Weights of a small mixture-of-experts language model, trained from scratch on English Wikipedia: 144 clamped SwiGLU neurons an expert.
Below are experts of layer 6 (counted from 0) of a mixture-of-experts language model. Rows are named gate (a neuron's input weights, with its number), up (a neuron's input weights, with its number) and show model dimensions 384-447. Each number is 500 + 50 x the weight over its row's rms, rounded and kept within 0 to 999. Numbers have three digits each.
Before each expert's rows: "mostly gets" lists some tokens that are sent to it at least half of the time. This comes from a sample of Wikipedia text that the model never trained on.

# expert 31
mostly gets: ")", "),", ").", "s.", "a,", "a."
gate0:589464440379567499462447432497518460499485512584531465493454476442494456383398575541503393386477524565530482479490547549479447551419466426485543466511418517430494454471522542452488450484552452
up0:542461521441500537432559463525523481548448557511532465581454524531531496456433558552554455496485556561600451499495590519517479543429483494502553485516498541526496563507617520526492536466478526
gate1:523500462466538448424484460461503518478541491556454533499537480528569544479464451469480488497501518570537442369453505482487487539517617456579546481497599437460420463540400525389526505482492441
up1:471570478451492450469508445452457408472532470545449502547455538537464523550540522500456587511514510514490524458485483448496440513559523445421388519506548390464405426518465505503546465478477340
gate2:473472558565510432438553459573496450469473578543414548463472627512463402511519407569437463516426516526526504525452499530462555448537525447530475516484508453437518427521529481522475520510490486
up2:424478512414428509577475525451399435556493525434492428564539457462427514490554508516608495478537517508435520595601441500493443499465441496469506533486520583506468488446465506502530594507516389
gate3:591512516469450534526593487476545457430620478523406507466514467499516549477568478530524516411520505553512453554384535475527617469593495437488489613553515482428479561478558480524541521486514507
up3:470398517447462524580451482450488504409499489463497558559620539551453518474504452523482559478488459431359572369530492483492507568501562498501504546476491414429504387460522480478439418494511484
gate4:522556391536486402584430453513535449459531464505435481524424557480467425508570496501489465454514478530474403506499465477495523526554584528515474570543544518466460581461532499528445499497483473
up4:566602533519505377524594534522423445534507529460548491562547500488481547474447571488471580507490503455551455429424528483497429521489488445493412451527449518575564548567539451509545532455468422
gate5:494515507488506604456478490488562443472558491523513450579448546482491517444412598473581514400431446356579500442495467460422545521577497468482433559499690495441408458574516468559384466443526458
up5:461601528494532603457503578536496585427458540541436429472446592536539505509524588534571527395510548431578496453490527462386491476496486475480523490589571492527469526644525428544475533501448461
gate6:518509423462547485500533474518501604446535555564558476552422448476513511434470546482515528406551579520566564474420486525461571516526423493526561453508498340424482447624496499512410437553542530
up6:598589470438460439454555519522482614490520561466621503557485449461565484515448515477541536472545479486530511524444438489479581458541413518535461532450516469531491485548482479585505420535469530

# expert 6
mostly gets: " song", " album", " company", " team", " species", " series"
gate0:490448485548534506509510535553457562454607492471499533502581446466464475435487414525462392563537496517461458448576581517507512564440566505427459565462506551499478402543505494568533442505534468
up0:514540484463487593508510565523495520443511521512440442495560447518441526442527441397542496557502606549439441507538527501425521509538519495441462461453565516478489480496492522538595463550591485
gate1:539511534447534440500536447516442584578519563494419566408543392493568468557550500508436590448457449519489454498486555516511574481529546520470491575533401563511482538502469518589513484485497566
up1:462571499523491514520453512578418423429578582581477446537570505476493482476514577453486405505450504488509441517531533432557527531466514493458533511445503429578441450471446490484445544468451396
gate2:501500435493499559511562492533548543601475525495525534452552426476434465573399578517471482423533476541481478477521550538506430507449500519473601494599538499488380548433514337423532551490545553
up2:469596560502468512517541464500597524467456526529527484534574498416539457557477526493500564468560303516469533541456478513512432490410402497458498545524508469539522539515486542482593435483533595
gate3:432558463463543421582514450519630436522388447472539562495558470571541464460451536500481494527559433460426503423454497521470519518473481537557507537526493552566515556533541486534566613505530538
up3:530469557439560387438569452474586526476454510492483522499466493564537497430600517515504483521590470469485467465491607478614484517422442502558531512598508544513465431458547448540559580488482506
gate4:534565562448492531540563520491592539517528582471485497491452473449448480452537473532589479435485403573536471522495440500507437487469477528490497516541487490548471511547486539482617575530540463
up4:545510465455516515483560511546552552554517544595460483477446444493533495468515580518480483438566551516461466450578520340520554481489426506534467437531497487476479473496539482530597567418524487
gate5:543407394477480454468533600423464496544475425479427448461436469460509436530425502498446555583504478552448488420552557495553508484491456518494550444428507571485455499577508543547449451490418599
up5:476463461484445631520445474507530461416431438480525500570503507446463585587363533520561566482519548501535463468516499493471505473462428477475539493465481517479465490556467504555516437560528432
gate6:485546511523525526523481407445518523517454486586478479516496528566592523483489494533559527461511439498428497511469538484425491511448599460436427499584508458559474477577474508456546508390500480
up6:469533576559456537360526444408555510387473541510473552566494437593465548507540509480558493479492402530427530534516498512498501480537528498560468553504483507556414518491593521444528582458590444

# expert 26
mostly gets: "ético", " Holy", " Battle", " Atlas", " Highland", " Cru"
gate0:445612526538365459472499467532474445442535505400508521429396450512617550469541544453544473487554518579537552491486536450552557453485543490508532621486616493437485448572499460572472503468433496
up0:485472432448388501535530501554442476471427535496467592504511536517453514467499495498431545478550497390453406552509449530481450509431478596520492467527543381417559504499447569492468495471564536
gate1:483475470575500396520479485587441481520453554588478463485552494458468558484504485414419532613481535401476523515590561509469461425511553408553488614501363544536527494448475510497536489530459470
up1:464523485600448479511452554473469498572509518503533480421472516509519518559569510543516462473462518470448546455477519574460517483527443487538598461554488451490459481477518553478422495510570479
gate2:486475449476609568432487429531446513477429567524524502524454547526533505587473535429498557513517520487501507480495468475519495479431492507521453467463555447510470523553567440592398523481456547
up2:435471407430497453447419457427500430475492463581524478578506469526480501505477539445478482568460596516431572484517455484562473527440526505518513443471492449460525458483457464469530580477458533
gate3:567447491424450391512458503578478452453408485548404520470550506494507549437494530464455547532439579479535442427550524518436521492472420493552432546473422481450548531436496470517471482412455432
up3:526436501435449421502425504549478478409527569521525440506437542516499469438528460549594537525397562435517493451490609529489534416530505489450494602507549514501520472534470469409455485446516517
gate4:521544511521546509504545425430481499532507547532497571526549518535459464515495506498463495425453592550463485455578437479486452489514522533388446442513550493510547399431482460506527447439465526
up4:432462562523515521469529417467601552450440559470545472520431440497397460474565469528508517511490460475467539469591525548529421594424543516420466515443509438456501404495485514522480489455475460
gate5:471442414395557501486463504457578567550559502531523434501495540447626420555442580495458475539533479433546529518489479548435482438534569397508475520427440563505511452533461591468488522529512586
up5:502454492535494526525503516470565512483488550439446555482495493397507562418527560460568465567567499500491589526500472601495412520454560549505496495496592483491419515657568568502397564472549587
gate6:509530496448503530442487499462442509502482555563516440444471430474477546538473477454489512402518503515517521482544517481468490521438448470560464554472522569483440505554482587491488414434526547
up6:500517500548462610481477470432508484528536546517532470514434448419439524503510532481513453419529415466542521500553477564500499521448533571455497454432443493574490513492462517455516388420559537

# expert 16
mostly gets: "|---|---|---|---|---|---|", " Succeeded", " Species:", " Coordinates:", " Born:", " Location:"
gate0:558501491394449527481497486537432503465458527520411477517521545521589549490457530473506546451451481516455522482616540509388537543496452423425499582499440503492417548524455460480446517450573448
up0:534457481488449529459459475556408529452530457523443492564534478564479570407415515496503537445456564542504537448576539441462597566507536545485473553562449523511438548410407508483448533440469498
gate1:412474490466581460468557469419513491540604456514497525463540507498404410417529533553458612497542510523538552483431455417530461545441483508531488478501542435448447520527467566494538481605554537
up1:479497498491519484402536517535524504517577553558495410546491543488462480538580499464542599478520516522467507453526409341456520432455435528538534604525536489377477581556487476479489481452493486
gate2:509522479492531534504512438545446427467536493509463549468453522566403479496560453442479519439557527457543538508483444464487435523484508501519507489463508494525458480459379444382563519391465492
up2:492540460540506594556498495480503485569533527418457458418456528519461489455552536452479501474438469507464543589590521424547474499448522597503428544490568507515489498519399454446574481448519485
gate3:446542474488471461529467399552469520486526472509415527573481514472528449509470563432431506453490488454440414446394480370536484493480505476542438527454508428421455622523471523478496527473536520
up3:487430508543501473476487468517576432496545466517447550631500505556474525595498533534460578505516433526453531472449490502584484498453486597450542450483484486508545465427590391437570478542530465
gate4:484564563464479435489635504483533533515460498545462518534536517535409566582495522534546520636470455524427560642488478524517422562627432532409525543425447445460551521432444530403435520470579512
up4:406496529523448497551559426496508582483480500563505489517506491485406548551509476556489514523492493514513596619509440527541468527544450478393506558449510446487475478502499509428508528464496526
gate5:537566585485501528493583523491571488477601587421546432439499434523512515542484513394592572494584551517479569463562467544539479512454433555494530570474558437392444454502471435500474460439512442
up5:517408437488489481501545489498548474558486525521549471526454519548531517436524481496545509510545495592489469439545485506441470573520539496429537486509516436448521545453521504503427503520552448
gate6:532446466429505546447505398533534487529525534581400556497464502540586535530394501513453524495553552485441531452610568481543452547469532502504433509373461576503444502516503411458536501474487464
up6:541487485498472554487492439503439505477584386488452482431549527588480648485462516485519513442455462553495467448494586495416472454477565473515499484536536439504454496479463468521481549493467461

# expert 38
mostly gets: " as", " in", " between", " during", " at", " of"
gate0:561520530448421514553423536582514574436559549478548506606503489547468550490585508578553407451541633505593536555467501506435586456507468440476512533516527549446446498487562522507559457501536568
up0:545493582507368532537453452459510530386485508459598461586489598513424546518492554500555498512503539539375540636433507479412674458507543489499538554480536529405434542517465475528628451392477591
gate1:510576505515566431539494440516484506365475574582417585587525586443535529543529529581463519511486493517447548535590451478530501505571524446528486563493533461525505519506374503498503534493511469
up1:429573502500592435435632486495419396484511527499452455553561533516484506453487468513534461539482452531450533526594489479554475499574555520518395556509395515565479542426585506545513564524503445
gate2:463463494414483453565455455430532448506522537516470488428540476575512562543432497528511514483522483436497510424475440451529546579413399545511454468508537503509525423451535452459578521459470510
up2:541488490482432503494566458617468371547485595530515448491599450470460444558468464551489563554486445511483445547590493568439462495485553482495350536405442548475509463482525505490442502620531520
gate3:638514491448457494470535551491530414473556594559592451511496533526474449515531415473525510452492548496414463464525475512472539633510482502549548557428553514534430424580500558453567577584535479
up3:528418456461467548470581514530497419494538489449488547484548516483487478464524453464454536549550490516538439464456505522456551598547550424561502472462564458459437483547416524459489457535544469
gate4:492508535494449586494465540588462579524480496539462486524490448522487510513519535604399460542509478492536438446528501450474478443426470598412526594528469440529479464542453465529527465466490442
up4:632553460459495463512488446506537483479490480557548396489549497537504553417457482574540463573466501438467503446453521559436475598574532460420478454447487492467445543468487413493462527464494509
gate5:439495501436371471536484443424458478577566374439546466623457483444523537504495552493523508489524569539562500517439550495479543537440390494397602413469535471491530456485548451475523490477550526
up5:532561565529494454527466390448510475560492504508487540492549495509500472501458533500512507508468424460525440509471523508434518468564593491538588506465561493465460480493521485486521524390494510
gate6:574498554538526566490472457499540590463497525422577483513472499506466452503449496572456514463517573420433562451465505507472507536365398451519412432566517492472490447448458534533458509405467535
up6:475565507503584538558504521526575545461502561494506559489361492494609527458546554557563527515571440439437527571442375500470547555510496490522560426538522406525456574579434503596520460450559519

# expert 9
mostly gets: " Votes", "==See", " also==", " %", "|---|---|---|---|---|---|", " Coordinates:"
gate0:495597503447492476410548435572516486560466496521464504492422531533421481416580447461498404421434524492547491483442506482444512561470574508501509508501529470436511545529504440396452483536484471
up0:486540430465541467516511512519513480467478509447405540499405562538486483466515474436513444527432551482537540527441530484535576532563489481551531506519474507527475440519527459465456466512485449
gate1:587517425501436429388500556469510383399524549488540452418522582498531533490559544466554598536490448472578546459525530536487488436488481447551543485540452518480481538591476529470501447524613484
up1:427527524485582561447552530551524556479559520428493503507492550560471436498520496471388440572524419518498537547565470487516614474570502462431481556420505423439455488503428480479463595527555472
gate2:550492519485551547510551487482445502557539524455516514456607540592470450519494596579480561449397593496543526524462457459452566471482534540448527513443529325544468340545466510464473486519617503
up2:539443457398572508566533487502394551577484421512453495516369397564552510479525571466548528435458539514554546490412510413470516462489533474612499544416515442608549391468504522455516480519490558
gate3:546461579476486457474468575606429473378462554430488373471531464495523522562419557477470488446560495472557453415549462555526537490555552595467561422562480530427483495515442479485436372512507551
up3:467509500467514543475578546483481463394569514448467529436616532482599451448354424432550479450491540435498459424603502481435540420520629538509479506545466501459501530490581514470511524450484526
gate4:485517526362489472519492541536514523512599477416492516471541481488591466463463465500391425434431568530553471448525531508461515502454502549445499488554494502620406595507575506518580419501492467
up4:516580535491460461496488477576598594434556503480467514561571517509466525414481503503487479530495517560583476500519454480515409454457579411523460548498550443551427495509434466463567536494558494
gate5:463445470544565399509391513477447498428522593526512585463449519503481550551416509470392584486624543532414456503434446430515491450557516492493451491503489527490457500409419473431541510489454475
up5:562439450443532442408575492446561492465492504452503493496468538551451612602471454509492485537449396497561497529490517611488509444431537491432548488553496517568562582522522450509513402473456489
gate6:506438455511485390596562527404494517464552522560465507575505450594488507480492453462401503412499485446545486512454489534586465575497516584471493412436479480556510530521525447494492553457497498
up6:495537655482519508478605500532434491479500551487475598582514528557531499573509500468454506452556482562536515510386593519505505545503581534492546591529510391483445437564475419470489471503532454

# expert 4
mostly gets: "s,", ",", "),", "e,", "a,", "er,"
gate0:491490444492398481530481509396518528536496389532497491516426474448446502513594566525465517532454504489519461598463560531564405483489465493514529526428521565457490538492555575551572411535486473
up0:425472550462352399517535465499507431531534461525451533508368530506426479535549526504463542529448484478569466470526438554494505461531461523420493658436485503452447541520523493519565520497491499
gate1:551486438487464530500531395542482481427526417475436580484485481531458563509509523324416483547464488506542466461462405534460559546479486502473477480465572506499542525621542498511524480448517503
up1:579463487451444504508548422476422550524486478582392561459498481504478442498459471412467398436411492558477465447507442550525494445596516517502453536478470487456505580583553564518528535572527521
gate2:600489492524509512407570419406523511469526549554618538596534507511525542408444480470417477398501480478484434447444506545423580520444519484478549543478472498496415598531485467474433450483539514
up2:548471512576532510465552438463618428527548603454512496551514498442550539532473531517441462420501488426563524491401442553453539438553603421503496474566435443480478504452438419394438423494514466
gate3:599502526426480563488491394494552452557502484495512434504531462480452517537522525574451500451478437535525486452576471449579521522584533565411532469438523483552498510442533537481434510504536517
up3:547454482456494542403512548367545484489436499587538449456512512478494571492510580487611469470536542546483426544495418483485524461490448528371527459524397503514490616512509562447593490517472494
gate4:468514591521545518533503551568635501550439393497535498496527497463520500564532504531465520529429419549497528478447489604508505403443544374526514520520506531438540489503532522515449556512493565
up4:402518493551463561576467539500529419529432478416515494539518468488457460515557542534512532493427492356529386540482543512465487451407559393538592434476500504463538368485536448484509524501536515
gate5:480510501507479590436516506463514508605418479491525492452424483484434561578553502514552481476393472361527525456589523440449398444449526511413430564376612529543576484488521437507511508414439515
up5:442480395417533497533564502450470446505470520459372576542507447533553415495505470600486565477488603450578422485482528500497511535559429474562566555517583485429493514433443568428576494493487530
gate6:454473408534510468450515550517572531539513522575461529541461480524569516578550507473530472503505484626538464393471511582514549478536468540515554493518485487522473581548476589460500497551542511
up6:461575381500463497514626544478555442531520546510555570547469568506537553554492565445518558485494455563575501442547475517540532496532603511491476495454552456461496467494469541409501509494495492

# expert 7
mostly gets: " by", " at", " its", " the", " their", " various"
gate0:535501510497489498517558535559566459484556507538495526550427459544527456564448516528542574547473543422446452468546552484485569545493409495461575526493527483517472510458457554483433528460492518
up0:441539597442509524471539536544578492434511600506494489534497437501484480516464511574516556462514485503456508498537416557466552537506506542458579477531484516472521533541546616540448449471524537
gate1:491451563548448421576538501527482479436453479450483481483524452510480547529521527505494484520404456516462440597577505540528521418563447573389495489563447384456579621621513409545511531487487507
up1:522575499539519543498549573500463544562514522561675550497475489441444477588528543505491473547446474456573516447572595505439494453485537497504438576458472500533424423483450535529490619463527537
gate2:467422452394500486478485462510472503543548508422527536496447519488496449516497494622600517595524514440406516467485438474573472605507479470491489396460487480503495543484520510469435454473521592
up2:509467455463506417533546507489512476472521505566480476439430574574489438517522491593469463499474430523450490489536473566407420457506388518481501482491473469508448414484516565518520534429574589
gate3:504530426520528464554538512482549597557361530498428506534563514541534492514450524577523476496493613531475581460569455506535468464527469512461439505612560518481439483533446428426471484515564517
up3:565489447538536432523456575492543550539559487471463495553510531544567506577486485565518460546481489501454550474580448503521412511590457480499446474554509489499414490562488397469510509483587442
gate4:476450406446463494554619522456521517523516537524557526548481490555386555483431460417460493501469473502539450557587427434447481441443490521484441518556544448567502481563438433495530500458544365
up4:517434443477536539586494526425514557489500502547497477482526495525464463468473480521533581536527499473428463489545502483472487440394413520490388454469521540525492504505490456532531515459540392
gate5:477460453448489426435538539483456505553559476494519502568489569512472516506546526542500547451498498509476496555534451539494527491505512342573490424517659456527417462575419562518597535466499473
up5:533539470517484402577402459490580540449550569521523401544445616599563427474397473485516497532477473492460522539414573523444582513552458546476536488479527443495454486425522476394537423555559531
gate6:545531569475528497538471440579544404427515492548500502487540492538426535493568513509501527566512517469499490553573467467467534602589515495441488585485514492473496446463421434439490563486480467
up6:507469522499543483530572505607511583473538510486539491513589470468529514502474534467473532477483507428497429449494405422445487576447507510439507483495573497488458506426416482457444549524441504

# expert 20
mostly gets: " March", " September", " June", " April", " January", " November"
gate0:586610463485571342401553488522563438476512581500506433574486486428489519371421519429446483385573520535403534511548581474543515490384589420516395521581460525406460482506498546488389513458501524
up0:495542547484426589439511530494455500422409463520497494521578605439520592493477465523538477519535479508460555507494493479583487511366482497581517475507509529427481570541524498460501515534500426
gate1:493477489518495367486544328520437432451485540619381513420542542517544585414498461444442534529488519577512446504450454562550472488477494496550409507519525538530501519492533438417454499492512439
up1:512501619554473612473499439482477396547428426439498570534489439523555541563438575509574490609363440526491517555445494529414519368537512492405476524438507457515525532519473461524417500530512568
gate2:548536450449374454586469359507482443477495566504434541520501462445559376582546512514521443389450496470535488441549568525463480473525589463511510592483449485508514441521428506515521499506507533
up2:431599429403472447474501504493556492465509509480542491564534486518490463537474469387533472469581575468554490408491508529458492512510551534514560581555559496478442426516490466476454471574533488
gate3:493500529453522459530523519579525475513538515634503581422531523582526574492445520549531425470535561504421497415496391404539451528506589516420518603529531465505491455520450412477551437468542585
up3:520415524477532410510581493494522469512482465479475538426555491471461459531514593517497508431538519542488555537485468560511491600539542555453440614481563426504479479478544477525471470498545587
gate4:557441522497437593480461566517425516470446542569515534507477475590441436539522422571540457520483422570482536479496526501472402512461503470472460527368492482506556441547560437534563555529463502
up4:561526525462478544465511411619479498511550477596413432472395490535558576457553479592494497435496571517467482495536547501461520585590520461438464486445473460468519449529537481508564572501526575
gate5:490537509463530550620592591524535497521476578450490517504476512425451427502530501413491507489498464491511389524483514461431497491436384501460489499520527479537519549509443579484451589454517456
up5:485492463392454427519612613545628524486417607507497457471583499529431494539475515463472432425507504508585495444462548458436549521419475454429475556531509564557452639449468527540469481441502433
gate6:497389616506583575486508494514613458495549500424434491484507378493486583470481518444427492563488484578554486482415520445505487555453486564509549481506516514490477480441540544477467511525495558
up6:580468538408473646470574572521451536512475426451544440489422526472484623541502502536441424485521546597573488557471490537486498470467535452484535508504535488459529530454525592518515533440543548

# expert 24
mostly gets: " the", " his", "'s", "The", " The", " their"
gate0:448478483464464521505470448413482457542476583531458476452469564575503464505598451570477528468493610500510527540541482476493481494512407478512488455497540503472517493550399501458515562533481487
up0:416541482486558585510528416493451502558433561476514599523542520481505560401506581560504662521431530474502488449493552456550447532483453484513502511505513566588560571552529493375456595436476527
gate1:447528539519530435574547545482503510432420516536546540461448494446539478554432503627469449470575549446496491448458453390456439479335548466477520541512547500500476403466558462481509507511459555
up1:458477425477533606589412578387503559518422482530490526498480519580495497475599537367456577415455552466543543446462563591473478497514572449400413440494482436445507570568494520577560511508550475
gate2:427563524409542539582572476575550511573566491470516569551569532514605602491528494492398449490548611520486447449518470428525522511494511475474424480455517366485510482420501502353479546492488470
up2:562555496466479501503479448523455524490586501539457536444487514531536482608548543569464581562537499470550453561447570484516474480563564455495465553470511448466579386532508385456501542476478514
gate3:408477532447538468489612494513473468389520457516500500389455499539415549491509534523465537470482471461400567513553479563603572552511617483481421488507469461435551411473459610455441527429447500
up3:500462471538478464574490445448467498399582479545544447477436534659530572538501483507520505472475570537450505544608470435552607452530503433548466641586574574370405493511484408460465500418530391
gate4:555544525530516437571539490474447416589466536469415508555458596572450533502521520466502466524501493503476503441522483476528486513448497443475469586400536568555530465570537582468624513564501473
up4:589372519473412472468492412479488474488577505458488526560500532527459602512569508536580444554437543537437502437532531624508446527447517415560479575480456506507474525438586513492519352474543452
gate5:435436483420513508544551547581576508449478491427490493412441488553525554572344588466540469428434432389403447434583513550557571532534481519494473422517443437546411456450461474493586478490526542
up5:544546490514522451492512569497529534374469535470513506405482602498585476515420501528431476490400470363448453528503516537466489457510521505510424429531434506482440524476470530567536534490492658
gate6:439523458446500432564469503470463563430580449518481476510488551420524500557568500447467487546545594448535510486420500449494504524495386543509603527470493432588551417473466483495456554450526562
up6:534534489538464448438506549497573509432497466417472557482494600518511534564517510504546468535530556466448526539523465493445437498463479446502538408399526421543457439573458504475496545500470509

# expert 19
mostly gets: " school", " song", " system", " game", " role", " site"
gate0:569498548545471449477560482504535534430476493532526477478473492513434507540494552583478489508510495616542499456473515452455521533463482476489541599608415535495462438569502553523586493527519571
up0:447540489476484586431471415504490568577506566480483495557432458519589502493503447467502522481478455489541481489534563419510424515528504463464540442544582395532436546504474525471432467440479464
gate1:556387498412491451498522483485527498531489455451413471513556437470603443458471505544615452426518538566493458527441481406461477386539508553459564410539524502509445511483465552445488524486545505
up1:564454560450511525436504490477563443470475398528539519540629458474479526602592551422525458469550469544503502502521454516494503531489349512479611525498538440420415573458502558487532433488534471
gate2:518509520472496469478481556568423515436464530474460483457604592451509574501530535486483413517437542499524494542456399573422432536502460470491490506464533532480525493464521497516592435554512452
up2:549579509505434514492500465512507529432492541558550516483454501492528519525478540533508482458505481459477509491462527419519468494498538421477497500492565506439515507550507461450489501452495483
gate3:564378534500459524516485424459498472516516564508478536467439425508483572451506490529492468440604514554495548519490550467446567528494475528512417550444481481462482452447560485414484528508522474
up3:515388477462483526517428516515538466501433564564420559476477431550460470495520518428524450509595429538567454481418490497500500559458501531437440543434540407440536560546541513471430526507537489
gate4:493444475526501437541566474441509518551474578530532504474444425487543453486573544504448447487418563540402509568559580585540564484519475437562474526512480451448475558440468482499529454462527561
up4:546499489606478473479510561493585525478462498555539549461520416521557495493509563449422461490475550449458513479512507498565508524438517414472479500562568459481514521436550393508431438444486550
gate5:420521463445583567534484500455413452513476468497513416488553457402470476555458571537486563572582640440562456483446463517485592395440513556447503483500585471485436519447463475478459473476490480
up5:408456538495487439503532446516458471479529499531461535521515442592505461504438464487557457503629575493479452475518506440462448476518439590495552553589571395501478487503389477533533555459448516
gate6:429560522459476558433568557534572526524471578494455502465574449518504469469498503465545485496543535449569556466481489638419430510463507502481441508386476452547491412566533534468476577567500551
up6:505557512460534417507549529517540566561474513519440411516528428499530458475492540493449607470496472509530483448402472491487496547544567521566447465524526562544519487559589510548532576555520558

# expert 3
mostly gets: " %", " N/A", " ±%", " Votes", " 0.0", " —N/a"
gate0:488442585468479484451480509450359479533492569546433527476549531604557543497493497512432465501426428509554440473519586430402425513448487465545422454473516493466462455509426446426501501454589374
up0:476513516565574451430384434421376419523442512459509504430467497547539505528590507489426351501494474595570442531501593438479486485524425511568519427506530430496532440468457329477466551513518456
gate1:461508492432539407457399459527397423622506573584453516465524503485539498564459552441525517495470504452524503463437455486475591598552439477428530553422521511524458488443520511548546576471529460
up1:494435496464489423460484468480406510504531538523513506509451526480552479544414493537552456520490578520469420453430567398470478525565482510520521549568538415455466514504497423394502527482630507
gate2:567459557470460493520550498568523453513491530547469461527458399485559554570580542576457424427485563551547413566643553560344462400469509445488464518479452423489528494525492492520515540393523560
up2:477516552581493373478520438617453543556413566472508519450528386507651402545521462524527434409500458573511477508535549522423439450494526481483456484496490469474454505458474501439481475485453513
gate3:512526458536505506474518536531461482588519490544548465525530512514520520477415517553515565509498585470536484441487564543490556438422432388509547487602449461440482505533386493425485620496457406
up3:445535418456554477492457519462423505480509478532447398493596560573525419475464528553493494584527514530548540474504552518423501409454424414465534530496480405463437515536472502418479560527559454
gate4:544548525490564446512491467492552464490437515458415502562573530458601548575458537573521602520435503457430449483484508523476546527527405531479603503497513463464508499591465439431458370497540518
up4:473632570500438535444530411519530472491568485434503491382499488602512467506572507504538497426443479419458526435529491468444580507565468439499509541516506428583483566580508467459423475486501574
gate5:512452478538433384512439537468465513444577522507491390612447513453464456566558540523519417483501507508482512447518543499533485499523471461499521460480602427433454468455554492548470475500551559
up5:605545537471459496564498533441633549412574517547572559503551446499477459454521457503548457483518459463481508550511407413399508515403544500516541556479427535492516484443545604451481560499499478
gate6:441350498538456504481550452484480520526497515394443460606510497503495446480436479383497440457510527557547482532522453527501500494417595504451509557486523466398476497478475469430476552500482512
up6:553433493575453622454583451607471539479462541425471558533450537530557384578464433463538509542530478527544508505447547560533586442510546564434545505484544473485439486536486495401522525448463557

# expert 35
mostly gets: " a", " his", " an", "'s", " their", " first"
gate0:457450531485546501559548483534513420514505481611491483474549470474475418405480509566459452478551490472464497496430437572419526513509556431404569566574461532456467510366460432488449458473499473
up0:555547631429458526495557495460452474483497483557471532508498480462549409462517487534546397540471579537503458546461546409452549503579485449479522535423486494426482381454554490462500489483523497
gate1:551504513445485499490466524532559507398550454526517570517468533446503529458436499486525507461504468484559427499490513395489513560466524453546496463465545502451545467537458467437489578480527633
up1:639463409596490552502526466424476519489539569465550510485496539433524502464503501557535469411515580496429435499444498612432541505477454481516472347406380540584455532520472466487556522492574505
gate2:469559453479489473514476454525534494543557499479426539560485544495491535514504520541541458533412527455460453407591484486498464514444552511473470603501448439550507478502505455578573540538567470
up2:584473542484519502544554499436525525490407496477475553510492441492476444511492503536378563492586501452547509594449461567473570478478566601497477405465450515524513550508467598539422496515480554
gate3:501561440533458477638460497525537395581466476546472442486449509510532436592430506538459508474541488563608471576528535578456407495535522403501557496571512414530510521561481457524572469536535576
up3:521517488467500554428514535405462482542418478543470494519473525465484506429492549591590462457510480508473451535554513485496424496465467541449514458396413587558484432519516510521474491533541450
gate4:504491560539517522640403492510567570467576486455442515389534521438580478537569555562450439444446427448486488432419506400427541494563524529457461565525565486588577618482519478512530524590474365
up4:511510586470485478455513504575471506468608575521538439498556497437476482468554537293485497481509521421555471473542576505518492572558471502534458551634535478517467445502464489453394613447504435
gate5:455411467501474530521495471386583508465535446509585680685495439495418455558480572528411471390529514554480500528539464545494545407473550474422482459513593524546429488484539537540512563462497495
up5:462524458519388544541531550467437451478473500456487620632494505524458445498496484483489440436461572588604554498590478446500541506467498522485525561439607511492491476456554486539486549483465490
gate6:547494492500550515480444419489535470416493619501463469496468578507547420459413481499488521537510576495487524490489469521427552452497447554567397501540518457477465542494494541523468541502537593
up6:648544480460494534529494460482498389478525537525489503520508514483569488447443599516427542563512598509490469504499580475500568419531444443438463525501493515539530461495442539531596607600512638